config.toml
n_layer = 8
n_experts = 96
d_expert = 240
activation = "tanh_gelu"
normalize_top_k = true
router_cosine_scale = 20.0
n_head = 6
head_dim = 64
norm = "layernorm"
tie_embeddings = true
train_tokens = 721300000
Below are experts of layer 4 (counted from 0) of a mixture-of-experts language model. Rows are named router (the router's row for the expert) and show model dimensions 128-191. Each number is 128 + 24 x the weight over its row's rms, rounded and kept within 0 to 255. Numbers have three digits each.
After each expert's rows: a language model's description of what the expert responds to; "gets" lists some tokens that make up at least twice as much of what it gets as of all text. This comes from a sample of Wikipedia text that the model never trained on. Tokens count by the router's weight.

# expert 61
router:128122127113134137092117144170160108153124127105135179125106149096134134117131135140117191146128110151140143183075112135084161129118159151139128099112096138142126158170136117096099140067124142
It responds to: Table cell separators. Pipe separators between cells in data tables of sports records, elections or lists, plus semicolons and dagger or asterisk marks.
gets: " |", ";", ":", " –", " *", " †"

# expert 29
router:070120129107131113101143091197136127175130109121108139130106138103161046131125145136116133150143120160078108155107114138129132085116150182158084139146114125139141143109111152136094112112159097
It responds to: Time and life nouns. Abstract nouns of time, life and career after the or his, such as years, time, role, death, season.
gets: " time", " years", " life", " year", " career", " season"

# expert 44
router:152158131160113132141130134144133136143125120103104134103143164131114146113097147123110147112130139140157139121092054132089131117090127176174126135094154149150137128100133132114110146066136160
It responds to: Agent and means prepositions. Prepositions of agent, means or place after passive verbs or nouns, mainly by, with, at, e.g. optioned by, taught at, via.
gets: " by", " with", " at", " from", " to", " under"

# expert 15
router:133146137110186133126159140143160157136111133116109177133166138108144147103110133096107134110130109135102131147110122162114133147100097151143117140132142097123155140116137104116124141097095121
It responds to: Place and nationality modifiers. Adjective-like words before a noun or name, such as New, South, American, British, former, local, often in place names like New York.
gets: " New", " other", " South", " American", " new", " West"

# expert 63
router:132070093137118141110134101139116124127126131131104147112127127101134122126108145090110157108135130117095121166132137174123115114127122117137116127137118115138144125103109136147094120103156120
It responds to: Initial capital letters. Single capital letters starting a name or word split into pieces, such as S in Smersh, K in Katureebe, E in Eise.
gets: " A", " S", " P", " C", " E", " B"

# expert 52
router:130154130168134152094127128186139110142117104129142152147124160097174104080137152123126160125151139123148117123089125178133133082085117157107120135133134080081145151101151082183155160089121133
It responds to: Numbers in stat tables. Standalone numbers and scores inside table cells, such as 0, 8, 136, 2–1, in sports statistics and election results.
gets: " 0", " 1", " 2", " 3", " 4", " "

# expert 3
router:135124125107168164128173167131123100103076147131101157128149154137123117120136124121133161106128133152130134140110113140114119125107168147158121156124106136120164159123102126159133122088142144
It responds to: Main verbs and auxiliaries. Main and auxiliary verbs after a subject, mostly was, is, were, has, would, plus adverbs such as also, later, never, sometimes.
gets: " was", " is", " were", " are", " be", " has"

# expert 41
router:112128148168143159112136155177167133113137132133127124112132129131117163114138129124094188107119096143134112195105110140096134133091149188140128161130146111094146120130153120120132165091163119
It responds to: Possessive apostrophe. Apostrophe of possessive 's after names and titles, like Stalin's, film's, plus some brackets and word pieces.
gets: "'", "ic", "(", "’", " building", "pen"

# expert 50
router:140121121069179141118155111142109173123097141112131137102139124106186129116130125172143125103145132147105126186127112160138108101096166158139088118133123112149087135105108136141103126096134129
It responds to: Pronoun it and openers. The pronoun it or It and clause openers like In, After, until, See, Succeeded, e.g. calling it, In chemistry, It is.
gets: " it", " It", " In", " after", " until", " before"

# expert 53
router:104134131129095090116154065165141157122105104139094138121130168159130165108112120115136154164134134115103130143139090152075180115164158158133132117115090084140133160153108096113099111080137093
It responds to: Mid-word vowel pieces. Short vowel-heavy pieces inside words and names, such as e, a, i, en, as in part-e, ure-a, Arpit-a.
gets: "e", "a", "i", "o", "en", "r"

# expert 37
router:110127147127120115114177146130143129117099135113095158146122143098122145117161165121146123144140115120106125155103128130084126146094104151135116108137091092127133167113088131169104135116170117
It responds to: Direction and part nouns. Nouns after the or its naming directions, sides or parts, such as north, south, left, side, end, eyes, ways.
gets: "s", " end", " north", " south", " right", " side"

# expert 23
router:098134103146166142134124147155126118159107147116129134107120127112141122130111104155097172144130139149103134152100108164114110131133128124138088099098110159096149128126112111132141104077135121
It responds to: Month names. Month names in dates, after in, on or a day number and before a year, like In May 2023.
gets: " May", " March", " June", " August", " October", " January"

# expert 25
router:153176093140108117110147097158130153203083115101107145129095118113138092118148102121112120144127132134121139186097099143131152105092102137172080100153145139116092128098133111121118151118123116
It responds to: Foreign-name word pieces. Short mid-word letter pieces inside transliterated Japanese, Arabic, Slavic or other foreign names, such as h in Daihatsu, g, ak, sh.
gets: "n", "k", "h", "m", "b", "g"

# expert 9
router:126109120138130115156123124155141150104085117123102130111129118119142091133131131128131145157133128118152141143088106196140137121093120137123115128142158115127155145144126095134089130127096164
It responds to: Clause-linking words. Subordinators and relative words opening clauses, such as which, that, when, where, because, plus commas after opening phrases like "In 2006,".
gets: " that", ",", " which", " where", " when", " but"

# expert 62
router:108120096136117147076175106150135152136126120098113103134137139079157111101126121143070193134111099133118122183130127160127164137109117170134119136109159155139123153129138107134114121121166123
It responds to: Table cell separators. Pipe characters separating cells in tables of names, results, awards or data, such as Name | Nationality | #1.
gets: " |", "|", ";", " Preced", "Scientific", " Recipient"

# expert 59
router:102107124104151118141128109146143147123123163099101183132133137103118162098102137124138172161134138124093136158095113118114102100122130148168105171102132135123143142136144135125147109124119166
It responds to: Sentence-final periods. Periods ending sentences, including merged forms like )., "., and years like 2010., before a new sentence or line.
gets: ".", ").", "\".", ".\"", " 2018.", " 2010."

# expert 5
router:131112132141084119120132151143148119133107106142136154140109141072126148110136154153137132111137134172116133152105115103107130117127097174123120165113113091155113123110099092148086153087160148
It responds to: Dashes and event verbs. Dash tokens in table cells and lists, plus career or plot verbs such as played, took, won, married, taken.
gets: " –", " —", " -", " over", " out", " took"

# expert 11
router:113141104123141132119160145145139123107078138139112127109094135128118111118106158133095139136134139135124136151126089182091101097085154126141143149091149131154129149128119101119139142091159151
It responds to: Locative preposition in. The preposition in, also In, within, near, into, from, before places and dates, often after died, located, born.
gets: " in", " In", " from", "In", " into", " within"

# expert 21
router:132126125129145161117153137151133139125122096103142181130129167114195128114105132094152134139147142147117110202093132157128148134118136113144084151154122102129145131107153115131113147126152132
It responds to: Elections, offices, medals. Party names, vote counts and totals in election result tables, verbs like served, held, elected, competed, and medal words like Gold, Bronze.
gets: " Party", " served", " election", " Democratic", " held", " %"

# expert 32
router:132156092110120131147136167196161088168146121124129103135100147119148159116099156136079145095141139132129146133067108177078168138132144152109111111138107134143184140127105119118102145077154136
It responds to: Commas in lists. Commas, plus forms like ), and ", separating names, places, dates and scores in lists, e.g. John Boland, senior; 6–4,.
gets: ",", "),", "\",", ";", " 6–4,", ");"

# expert 7
router:098129133142129141100126138156195114136131135118138145076143145104128141101094112138096118129154097151137146161095124129111164114086157130158098163129087157132149106104136116160129129079157143
It responds to: Preposition and infinitive to. The word to as infinitive marker or direction after verbs like moved, able, leading, plus reach/towards and line breaks between table rows.
gets: " to", "\n", " To", "To", "to", " Original"

# expert 33
router:091170145103135147104123135129109106150138138098140122125130151123101094094138171118122193107126097131101100160126119181150146139105149112131138143146128083164112135128096105178119138143103134
It responds to: Articles and quantifiers. Indefinite articles and quantifiers opening noun phrases, mostly a and an after is, was, with, plus some, any, much, very, two.
gets: " a", " an", " one", " more", "ly", " most"

# expert 20
router:086121075151139166110132118121140139148083113134101103109144121122146115119115170142117135151122110088097090183123114130126163123099170161143109115122129106121164128153118120149102121110124121
It responds to: Foreign word inner pieces. Middle and final pieces of non-English words and names, often German, Italian or Slavic, such as Fides-z, Grund-z-üge, Cone-glia-no, Wawrink-a.
gets: "z", "a", "s", "e", "i", "ia"

# expert 54
router:109119088124154128119152137149145103140123119085098201074144162121136092100126120113130156077134081131141120170085117156119139133109117132139083123104098117140126152091127140095126149112151139
It responds to: Capital letters and initials. Single capital letters and periods in abbreviations and initials, such as U.S., L.A., S.A.2, Ph.D., K.L.
gets: "S", ".", "A", "N", "C", "E"

# expert 51
router:119124141083139139128138120185136126154110135065107136126097123125119128098121125080107152125128131143100114180090117159134120139084136127153081132095101109155106104144109118126131165076161132
It responds to: Quoted and conversational speech. Verbs and words after existential there and in quotes or informal text, such as "There is", you, we, so, however, really, just.
gets: " is", " I", " \"", " so", " are", " was"

# expert 56
router:113124098114143151112153127141159140152119132123095136137189115112129138147101163125131148110137115122119110186120130146140113121083163166140092105152094138117122171144111092134120139115179109
It responds to: Place name words. Place and institution words in addresses and locations, such as County, University, River, Street, and city names like Tokyo, Istanbul.
gets: " University", " /", " County", " City", " York", " School"

# expert 10
router:106109137133153130136129094157157102115106129136145115113099153048103137126096121109129185131146143137137073138130149165124130144113118165095151123118124067146118137123101120161145142077141164
It responds to: Word-initial fragments. First pieces of split words such as con, ex, trans, sch(izophrenia), cor, plus pipe separators in election and league tables.
gets: " |", " ex", " con", " f", " cor", " r"

# expert 34
router:083127113118126131130160129183155142164142115102116133106116160156123129111155139080076151092134132123094139140140105117092146117138123123104103140123122064147117122138128115100068133071138129
It responds to: Table cell separators. Pipe separators between table cells, especially before names in election and results tables, plus list numbers like 8. and dashes.
gets: " |", ":", ";", " -", " –", "8."

# expert 1
router:107145132118096134128140131137136139135097179102076147130142143113156118126151148105080178110150125137122149117087111130138164087102135138108131083102148128114149132110124163184088109128144119
It responds to: Subject pronouns, closing parentheses. Subject pronouns starting a clause in biographies and narratives, such as he, she, they, who, plus closing parentheses ending credits or notes.
gets: ")", " he", " He", " who", " she", " they"

# expert 18
router:127153095131129157144138146153190110142066128095119178105136170102118133106134175109102151115122134112109138189118116142128140079086120133153122160128125101136149138109143157167117125115175109
It responds to: Plural and group nouns. Plural endings and collective nouns after the, other or these, such as groups, countries, company, boiler-s, films.
gets: "s", " group", " company", " system", "ers", " members"

# expert 39
router:067128137136119128086155121107150127145134115126120160129137163139141113105131120133123131150185122144126127130123107186140138156118139141130130117133133111134139137080107109118121138121148151
It responds to: Spaces and blank cells. Bare space and line-break tokens, mostly empty table cells in election or season tables, plus odd spaces inside running text and lists.
gets: " ", "\n", " Website", "    ", " flowering", "        "

# expert 31
router:130117094093127121125156138142124113110108129099114112127157141128132099111104147150097144159166114115153109134070129129112129100116115142146103112139166106144123149089147125159154142085143129
It responds to: The, headings, league names. The word the before names, = heading markers and blank lines starting entries, as well in as well as, League and All.
gets: " the", "=", "\n", " well", " al", " League"

# expert 12
router:082128146148131124144133144182178103131105138138126180117090155112131141131124152105120141159152127134120127120122118167127152122144137175146088122104088143125112152121119111144125116101138147
It responds to: Section headings, table rows. Heading markers == and === around titles like History or See also, and line breaks ending table rows before the next |.
gets: "\n", "==", "===", " ==", " ===", "===="

# expert 14
router:083152121182156102112161102161141150110103123119124149132096130148144119103103167107114141143134123128107145164110086170086117136117161173152114128135155103155104128166145126120111161061151114
It responds to: Relational prepositions. Prepositions and linking words after verbs or nouns, chiefly as, on, from, including, than, such as regarded as, born on, includes.
gets: " as", " on", " from", " with", " including", " than"

# expert 42
router:088091129105145129151157126171174137158125135123123112082114131151145104147129141097089149141145109119141150136117078151116139099121143179169109130120105087138140099106117114137115127127148075
It responds to: List bullets and numbers. Hyphen bullets starting infobox or list lines like "- Rank:" or "- Species:", and numbered track items such as 1., 2.
gets: "-", "1.", "2.", "3.", "4.", "5."

# expert 45
router:095097072122148142123118144176118135159115117095117137094137141126164116122134153113099115131133122108123160134110099167133138133101155136082101131132131129095121163139081130127129135098164120
It responds to: Romance and Japanese name endings. Mid-word and final pieces of foreign personal and place names, often vowel endings like o, a, ro, ko, as in Quantico, Yuto, Hiromasa.
gets: "o", "a", "e", "to", "i", "de"

# expert 48
router:111103123128153120120189134101119136166108122105150121149131164120106163097088113145126171118132126116102107160131106127082132129128109131109119117129114141128159107092099117164080133124147154
It responds to: Infobox line ends, taxonomy. Line breaks ending infobox field lines like "Origin: Japan", plus taxonomy labels such as Phylum, Class, Order, Insecta.
gets: "\n", ":", "hylum", " Animal", " Family", " Class"

# expert 55
router:143153122142140113146166110215163137118151112113132120124139130110108132057116151120147175126130127124126136151108068130121146082118106107115106122090104133157105135093105112175102161092124146
It responds to: Colons and semicolons. Colons after infobox field labels like Born, Language, Species, and semicolons separating values in compact result lists.
gets: ":", ";", ");", "):", ")", "\";"

# expert 49
router:087142103148140100118181153180169170132111080114099162109127164121109103103129141124106160105139106142087101139100089148133090118122137133086096149127149114127179167087090101122126111148138151
It responds to: Of and relational prepositions. The preposition of after nouns in names and phrases, such as City of, director of, plus among, between, all, both.
gets: " of", " all", " between", " among", " for", " Of"

# expert 38
router:104127107138143104100157135136126114141112128124131156094147132128152123126087121150112147162121106171133119116127068142103115158111145124120146134126174136132126152144099127118141164107115153
It responds to: Sports career narration. Verbs and function words in biographies of athletes' seasons, such as began the season, made his debut, scored a, after.
gets: " after", " to", " was", " After", " with", " a"

# expert 6
router:084131147159142086087156110160114112137115089096070134062102129135173098118108106115123166121118126128123114129083094183104116127108136150128101153142121092131159137107129131167126104130151093
It responds to: Table cell entries. Cells of Wikipedia tables, mostly small numbers, separators and sports abbreviations, such as | 2 |, MF, Pts, Apps, Loss.
gets: " |", " 1", " 2", " 4", " 3", " 6"

# expert 4
router:096093124159144171111140123157198100121122134130136117115153144081144141132123131128113142110109128172107088126124094130112169077117133118161129116138105099122150125122088135136122127145142129
It responds to: Name particles, opening parentheses. Opening parentheses after names or measures, often before dates, countries or actors, plus name particles like de, la, van, en.
gets: " (", " de", " (1", " (18", " la", " (6"

# expert 27
router:114125138117123100120153120138159155112127084149107157131113126160160112112136146136133188134112091113110084146100098129103114118120153132138126137129145127153091106123130120106117142106131116
It responds to: Prepositions after nouns. Prepositions after nouns or verbs, chiefly for, of, in, on, over, and -ing endings completing verbs, as in developed for, founder of, enhancing.
gets: " for", "ing", " of", " in", " on", " to"

# expert 8
router:111096149149139164123156129164128143129115099103141130125101104082131137106091133138101120117183124114089095173113142178127116128110147133124089123136129102147123159123112156167109185088146158
It responds to: Capitalized name-initial pieces. First capitalized piece of proper names and titles, often in lists or tables, such as Me(si), Sche(el), He(ggestad), and title-opening The.
gets: " The", " Me", " Go", " He", " Re", " Be"

# expert 47
router:114144122093124129092164110120185116135143110105098100121143155106129122108140114112114143097152108130129120121115108154118126135103136117115075136154144126072162121139133090172085140120169120
It responds to: Sentence-initial determiners. Determiners starting a sentence or noun phrase, such as The, the, This, These, Its, often after a period.
gets: " The", " the", "The", " This", " this", " •"

# expert 22
router:127181106136130103116154094111189140150105148104139138130107153147125118134103097094100132119189095145105075136123117107141123141086159117122059139111066099128131100133131119187140122083157118
It responds to: Measurement units. Unit abbreviations and words after numbers, such as m, km, kg, lb, tons, kilometers, plus closing parentheses of converted measurements.
gets: " m", " km", " or", ")", " mi", "m"

# expert 16
router:112157102106131130149142148185142118121067124144133162135143111117115082112056152149110140139145091152131148162099111155135150116065094120102118126103145122119109127122126078146118097106127124
It responds to: Countries and world powers. Country, continent and state-name words like States, World, Army, France, China, often after "the" or "United" in military or historical text.
gets: " States", " World", " United", " War", " France", " the"

# expert 26
router:109126112174112087114133140147141110143097142072076133120116159141157158118138143126103148135165070127115106132130113131111147082118137130135133191131133110113120119123097122170113150096129107
It responds to: Paragraph line breaks. Line breaks closing a sentence or section heading, before a new paragraph or heading, as after a final period or == Life ==.
gets: "\n", " re", " co"